python train.py --n_layer=13 --d_model=160 --n_experts=6 --experts_per_token=1 --d_expert=288 --d_shared_expert=0 --activation="reglu" --moe_layers=[0, 1, 2, 3, 4, 5, 6, 7, 8, 9, 10, 11, 12] --router_score="softmax" --normalize_top_k=false --routed_scale=1.0 --balance_loss=0.00259 --balance_bias=false --init_std_router=0.00963 --lr_router=0.000678 --vocab_size=6482 --norm="rmsnorm" --norm_eps=1e-06 --tie_embeddings="early" --optimizer="soap_variant" --lr=0.00517 --beta1=0.95 --beta2=0.98 --grad_clip=2.0 --batch_tokens=131072 --seq_len=768 --train_tokens=842900000 --steps=6431 --dataset="wikipedia_en"
Below are experts of layer 7 (counted from 0) of a mixture-of-experts language model. Rows are named router (the router's row for the expert), gate (a neuron's input weights, with its number), up (a neuron's input weights, with its number) and show model dimensions 0-159. Each number is 128 + 24 x the weight over its row's rms, rounded and kept within 0 to 255.
Before each expert's rows: "comes after" lists some tokens at least twice as common just before its tokens as in all text. This comes from a sample of Wikipedia text that the model never trained on. Tokens count by the router's weight.

# expert 1
comes after: "\n", "-", " \"", " K", ":", "=="
router [111 121 150  92 120 100 107 100 135 151 103 138 125 144 150 126 128 129 190 148 136 127 119 125 125 145 139 175 115 151  58 118 107 103 146 112 126 133 148 137 151 124 126 146 138 141 140 129 108 137 116 105 128 160  90 127 136 128 134 160 102 126 119 114 204 124 141  88 112  67 115 112 103 133 125 115 108  97 142 132  89 136 121 167 157 100  88  96 141  92 127 107  98 145 131 148 114 155  92 100 115 114 116 122 177 137 109 110 123 119 150 117 170 101 172 112 107 147 143 135 158 119  76 127 164 161  99 112 107 133 116 107 137 166 141 130 125  99 108 135 156 156 143 121 134 151 135 137 115 140 175 147  99 178 141  96 160 136 156 177]
gate0 [121 134 119 100 160 112 111 114 130 163 135 121 156 111  91 138 123  96 145 143 133 160 105 104 134 140 168  97 134 132  99 145 148 126 175 125 143 113 129 129 170 136 143 144 155 112 100 223 141 126 118  90 147 163 159  96 148 131 155  92 147 141 149 119 182 121 116 133 142 168 157 138 168 150 126 133 134 132 140  86 128 135 127 163 110 138  94 125  94 140 160 196 116 107 106 117 145 152 124 123 112 128  92  98 135 117 135 137 157 134 138 114 162 136 171 106 137 140 135 125 125 113  99 133 147 123 145 120 101 129 121 109 128 104 101 168 110 148 122 165 117  71 103 104 101 120 143 156 109 162 163 121 102 140 165 179 126 141 135  96]
up0 [131 153 155 154 109 153 163 130 148 154  91 143 121 102 119 152 111 103 137 135 113 139  95 117 130 113 101 117  95 104 158  93 144  91  79 124 116 149 162 129 135  99 102 179 152 136  93 122 124 174 131 132 136 132 144 134 124 142 104 145 134 116 181 128 104 154 114 140 105 110 133 118 117 120 117 140 170 119 155 152 199 135 110 123 157  87 110 125 123  97 138 108 125 159 139 124 139 120 144 145 144  93  90 156 140 144 137 128 100 175 125 143  93 167 140 150 125 115 124  95 139 163 158 117 178 107 122  82 122 157  86 162 133 101 175 150 120 128  97 117 124  97 127 101 153  98 117  93  99 128 144 102 166 114 122  96 163  93 115 152]
gate1 [138 121 154 105 172  79 127 135 129 125  84 127 108 161 144 202 113 116  81 184 134 120 119  83 136  94 109 143 118 109  96 136 107 140 164 112 152 119 132 131  87 116 122 161 157 108 188 145 170 144 139 136 136 154 104 118  92 143 172 111 156 109 127 133  77 153 117 125 131 111 140 154 160  72 126 132 101 149 121 132  94 129 136 159 138 114 120 157 105 157 142 142 135 145 123 109 145 177 191 137 114 158 136 104 129 135 123 155  95 107 132 122 128 148 106 107 133 144 113 129 108  76 150 113 142 144 118 112 131 121 113 154 155 108  98 126 149 132 158 138 121 129 134 156 141 110 132  84 132  97 147 169 125 175 122 114 135 122 120 134]
up1 [119  76 107 158 115 149 129 181 139 130 108  92 116  96 123  95 174  97 121  79 131  64 171 132 115 132 123  97 171 161 126 110 162 143 126 149 144 145 119 122 128 127 143 104  93 178 113 116  96 100 141 112 146 123 127 159 153 128  76  81 123 144 126 127 129 125 160 154 150 161 132 105 117 153 149 150 159 125 112 110 113 122  96 114 126 103 112 115 145 126 117 111 131 102 152 172 140 136 130 119  96 101 118 117 128 133 150 116 173 161 152 149 111 118 146 116 140 115 140 160 121 149 107 125 122 146 115 123 135 145 147 147 107 134 100 172  99 145 118 161 154 167 177 134  90 116 149 132 108 161  87 108 134 168 122  91 100 115  94  87]
gate2 [ 84 148 152 135 119 112 116 149 121 173 158 102 130 124 146  96 128 140 158 159 126 149 174 156 125 145 153 113 147 129 121 135 146 173 124 121 125 150 158 129 101 135 102  97 136  79 140 117 117 132 132 134 103 108 161 112 110 139 106 127 129 171 114 131 225 118 153 146  88 118 181  88 109 128 150  91 135 137 143 100 113  96 101 103  83 115 122  81 132  97 154  99 143 139 128 171 135 164 102 139 123 149 149 134 119 148 134 145 152 133 156  82 125  80 135 128 121 130 137 113 115 118 127 103 143  85 104 139 133 119 119 172 147 119 139 131 102  99 106 121 122 147 139 127 124 144 163 116 148 133 152 113  99 189 171 105 122 142 130  95]
up2 [133 114 197 103 104 113 120 122  84  99 169 121  98 164 126 104 115 130 131 136 112  95  98 115 129 129 139 125 148 116 107 131 140  94 136 129 127 106 112  81 138 101 112 101 158 102 157 108 154 108 116 108 109 130 180  92 149 151 104 114 174 137  97  85 129 149 164 123  85 129 160 131  86 136 142 108 137 118 134 149 126 161 120 131 159 130  99 106 129 145 168 114 183 147 131 126  83 116 152 141  84 112 145 117 138  98 109 131 138 102 101 146 122 138 133 107 159 176 129  94 147 145 141 123 145 142 140 107  99 138 162 134 127 142  80  91 141 106 118 103  66 137 136 112 109 144 120 156 141  95 178 134 137 108 165 132 156 135 146 147]

# expert 2
comes after: "1", "0", "2", "9", "8", "3"
router [135 115  96 175 125 124 123 125  97 147  85 134 128 138 133 151 152 120  87 105 123 132 133 114 116 114 108 103 101 106 103 155  60 127 116 111 150 139 140 127 130 157 116 156 129 139  71 116 162 125 137 161 100 129 123 139 115 134  94 152 119  92 122 143 169 151  97 117  64 174 154 136 107 128 130 139 150 159 118  95 119 145 129 118 118 140 105 127 150  87  83 103 123 104 135 107 110 143 109 134 138 111 109 141 105 112 183 161 162 128 143 148 105 105 122 155  90 129 134 125 126 157 145 135 143 138  99  79 139 102 155 171 119 137 155 132 163  79 144 114  72 140 135 145 117  72 132 105 159 124 121 103 181 119 129  87 107 112 114 125]
gate4 [162 131 153 101  94 141 162  77 148 135 124 112 124  99 110 124 134 146 142 158 138 152  82 152 133 100 155 113 149  71 168 156 114 171 125 135 123 169 133 112 103 109 147 150  84 124 126 139 133 146 145 153 156  91 142 174 160 114 146  93 111 100 114 144 173 120 111 110 137 104 117 152 125 137 120 102 104 100 100 140 123 105 105 126 133  86 113 119 132 134 104 108  84 140  95 142 109 153 131  96 126 130 153 150 171 133 105 159  89 145  92 100 120 108 140 137 180 134 125 148 139 140  85 114 129 143 124  78 152 151 115 111 128 135 149 133 186 125 131 131  76 178 128 126 148 118 152 127 127 135 110 147 109 116 116 127 161 121 137  68]
up4 [111 106 119 139 145  84 122 136  94 123 135 142 116 130 133 124 119  86 123  80 140  94  98 122 118 163 120 160 132 142  63 130 144  55 138 111 151 106 121 160 127 167 104 100 102 112 111 147 108  94 156 132 116  86 108 130 167 136 152 147 137 120 109 109  70 135 146  93 155 100 100 137 103 134 153 133  86 143 118 153 138 172 160 116 140 102 139 128 122 141 121 139 140 131 127 105 123 141 110 151 121 118 135 117 132 145 162 138 150  96 152 129  92 130 120  85 134 129  72 145  84 106 132 143 106 112 159 162 120 112 136 163 135 140 115 113 121 105 152 161 158 119  96 117 146 153 117 107 125  78 114  56 152 119 148  96 144 134 115  92]
gate5 [ 95 134 111 126 133 134 137 125 134 105 120 158 130 156 139 131 131 141 105 145 139 120 116 115 167 126 139 122 192 142 155  88  96 146 153 107 148 106 130 121 122 118 157 121 119 152 105 140 111  95  68 107 115 133 138 127 141 124 124 101 145 141 123 180 115 110  93 105 129  93 142 123 179 108 127 112 122 149 107 119 176 104 166 154  99 122 106 109 126  90 152 154  99  97 120 119  95  95 107 156 133 145 152 173 102 115 142 144 103 155 130 147 111 103  70 146 181 102 125 124 124 119 117  82  95  84 149 103 175 157 118 125 117  90 105 141 145 110 135 117 169 169 146 104 141 135 109 148 105  93 137 169  98 136  79 124 140 109 128 101]
up5 [129 149  88 136 114 105  96 139 124 128 111 147 134 137 124 117 146  95 118 127  99 137 113 132 134 134 131 127  84 140 143 138 136 124 104 121 147  88 116 120 114 127 134 157 113 142 114 198 113 131  98 111 102 143 148 187 131  77 150 137 168  81 140 130 113 125 148 116 116  94 180 151 213 117 120 105 101 158  96 142 137 116  96 102 160 134 134  78 128 145 131 100 145 127 149 181 128  87 142 178  93 154 136 145 119  87  91 134 125 129 150 142 119 126  90 146 119 114 148 142 142 104 116  79 122 130 152 121 146 147  97  68  94 129 115 126 144 101 130  94 135 132 127 110 164 115 116 121  96 134 127 152 102 111 113 112 133  92 125  98]
gate6 [129 106 132 134 135 139 112 136 120 139 135 100 120 116 153  78 133 123 143 131 109  80 140 135  88 142 104 166 145 143  99 180 160 141  85 173 153  88  87  84 177 123 134 146 148 132  94 147 151 106 161 127 148 131  89 160 102 118  92 122 133 147 100 153 122 154 109 118 100 153 107 127 128 126 179 174 132 147 131 141 126 104 102 144 124 106 140 178  53 163 106 154 140 152 135  93 120 115  99 121 186 162 124 139 110 161 118 126  75 132 126 158 148 132 129 113  93 142 150 140 130 151 145  82 135 115 145 120 120 118 127 129 101 103 127 123 101 115 116 116 138 119 158 154 124 154 168 113 107 108 126 168 109 131 134 114 129 143 143 141]
up6 [150  93 137 119 114 139 147  86 135 122 138  72 132 103 165  82 120 117 180  96 173 104 128 175 114 158 110 144 131 101 136 152 100 110  82 124 160 151  82 128 176 144 114 150 136 137 101 133 104 110 142 107 118 129 104  96 129 112 120 117 154 117 125 138 143 119 128 125 141  97 167 145 124 142 174 154 110 144 136  94 137 133  90 135 165 142 129 121 125 115 125 137 136 164 163 112 141 123 103 139 135 148  78 147 140 174 135  87 116  87 139 174 143 111 129 108 131 205 139 113 122 126 135 116 148 115 136 109 132 145 133  97 131  84 103 110 135 112 110 165 132  81 159 141 174 117 134 114 127 108  97 104 111 113 123 113  91 140 130  86]

# expert 4
comes after: " |", " ", "|", ";", ":", ")"
router [109 116 130 127 150 132 129 116 187 120 133 153 159 139 131 161 137  87 152 139 114 152 140 124 146 128 113 113 105 160 165  99 143  99 143 158 103 149 107 149  98 105 105 120 117 145 145 172 162 134 107 177 161 131 121 100 142 114 114 128 164 110 126  89 138 139 135 119 175 136 132 146 126 156 103 150 173  95 138 122 152 167 119 170 121 122 148 151 121 149  98 118 176 139 138 150 176 130 126 102 131 169 147 120 165 136  87 139 140 144 148 121 130 158 107 119 143  87 113 113 126 133 132 117 127 115 182 142 106 135 134 140 146 127 177  97 120 150 151 109 135 112 119  41 110 129 121 142 101 165 158 155 140  91 125 137 138 104 156  72]
gate4 [128 109 144  97  93 132 140 160  80 162 121 175 134 129 110 148 113  71  80 114 104 140 116 147 105 127 110 139 128 121 147 125 135 121 135 133  99  79 158 166 127 175 151 157  95 126  95 163 122 101 159 141 150 129 150 123 147 130 149 122 145 133 119 102 121 127 105 133 121 152 139 146 127 129 127 130 113 150 129 115 129 103 108 184 133 114 133 120 155 102  92 142 123 117 133 145 122 132 122 139 130 155 143 173 134 184 121 148 138 104 139 182 158  95 122 118  56 113 107 123 160 127  82 162 146 111 104 122 107 131 158 124 128 136 159 155 122 164  74 145  83 159 108  98 121 143 151 122 157 142 144 185 130 123 153 118 179 130 146 140]
up4 [165 145 148 134 128 137 124 123 106 119 160  89 131 158 152 118 136 106  55 101 106 134 127 128 155 124 173 125 148 151 119  85 134  82 103  96 134  89 156 169  97 115 175 112 127 130 107 135 104 112 134 143 194 123 143 114  71 102 147 145 114 122  89 136 135 103 137 116 137 116 117 151 134 139 120 118 133 136  99 156 113 145 117 165 130 188 120 160 150 115  97 122 142 115 144 167 137 148 145 142 134 154 147 143 159 128 148 117 126 107 155 164 131  98 171 137 105 141 148 151 121 131 101 148 186 121  99 160 144  97 144  76 116 110 134 175 150 151 120 125 137 137 129  83  96 120 165 110 154 151 129 126 153 119 105 152 128 114 108 146]
gate5 [158 120 122 168 142 125 104 100 125 172 135  99 126 142 146 147  97 143 138 151 144 112 151 113 127 107  91 155 131 122 150 140 116 108 138 140 122 104 141 205 115 135 122  88 135 110 126 140 136 112 161 149  97 130 122 109 150 142 123 111 174 107 116 123 113 140  93 108 137 113 137 119 103 107 131 163 136  92  74 151 147 165 131 132 143 130 149 131 105 151 104 182 163  79 163 131 114 135 155  94 130 171 137 151 120 117 125 146 126 139 162  82 140 119 152 138 134 110  99 147 152 103  84 167 132 124 139 122  48 111 153  97 131 117  86 167 126 121 130 137 131 121 112 126 142  88 144 107 105 161 125 119 151 184 134 149 150 137 110 178]
up5 [168 123 125 126 168 116 122 117 147 151 107  80  95 138 131 170 127 162 135 164 150 141 134 118 137 112 132 155 144 169 120 173  92 132 135 147 152 175 115 128 109 134 107  76 127 124 104 139 134 155 159 159 133 138 147 108 112 145 147 116 169 125 128 133 117 137 124 172 126 151 131 120 102 123 121 129  98 123  97 117  89  97 108 157 150  65 139 123 153 119 116 104 183 125 127 122  98 136 132 134 123 114 160 137 140 132 152 123  82  89 117 106 158 151 118 119 133 106  95 110 169 149 100 142 126 161 178 128 114 131 102 181  95 104 142 130 104 169 177 100 118 143 122 126 158 130 134 125 132 142 113 101 163 166  96 146 148 158  93 177]
gate6 [100 168 122 140 174  94 141 125 185 160 115 149 140 120 119 165 113 162 153  83 137 163 132 105 144 128 131  95 159 108 183 176 140 153 149 103 121 104 123 143  97  69 178 132 137 121 136 164 153 128 123 119  56 121 106 134 110 124  79 160 107  91 133 125 128 120 147 114 138 145 135 117 116 113 113 104 145 160 152  90 156 169 123 134 161 138 103 131 123 129  86 174 130 138 111 138  99 136 123 114 131 123 109 140 137 132 120 166 127 128 138 119 122 164 129 160 110 122 134 153 141 121 149 121 126 118 154  88 140 134 141 134 153 106 107 136 121 176 126 112  83 128 168 124  85 131 111  77 135 109 130 123 159 105 155 141 124 114 140 169]
up6 [133 113 133 121 115 137 139 137 111 126 152 148 114 147  96 144 108  77 100 115 141 129 127 115 178 143 163 161 103 127 118 159 134 109 129  87 191 100 103 116 116 134 155 168  95 173 104 103 184 130 107 154 111 136 128 130 147 125 150  88 127 142 112 109 130 129  97 109 147 145 164 144 102 131 100 106 165 102  93 102 163 137 119 139 113 128 156  88 133 147 135  74 134 136  87 139 134 144 156 128 110 135  87 154 132 138  93 157 143 138 141 108 106 108 139 156 155 101 131  72 107  88  72 147 139 113 105  98 152  85 122  95 102 119 145 109  90 142  90 106  90 124 125 130 145 128 114 108 134 140 140 147 121  88 145 101 156 153 125 134]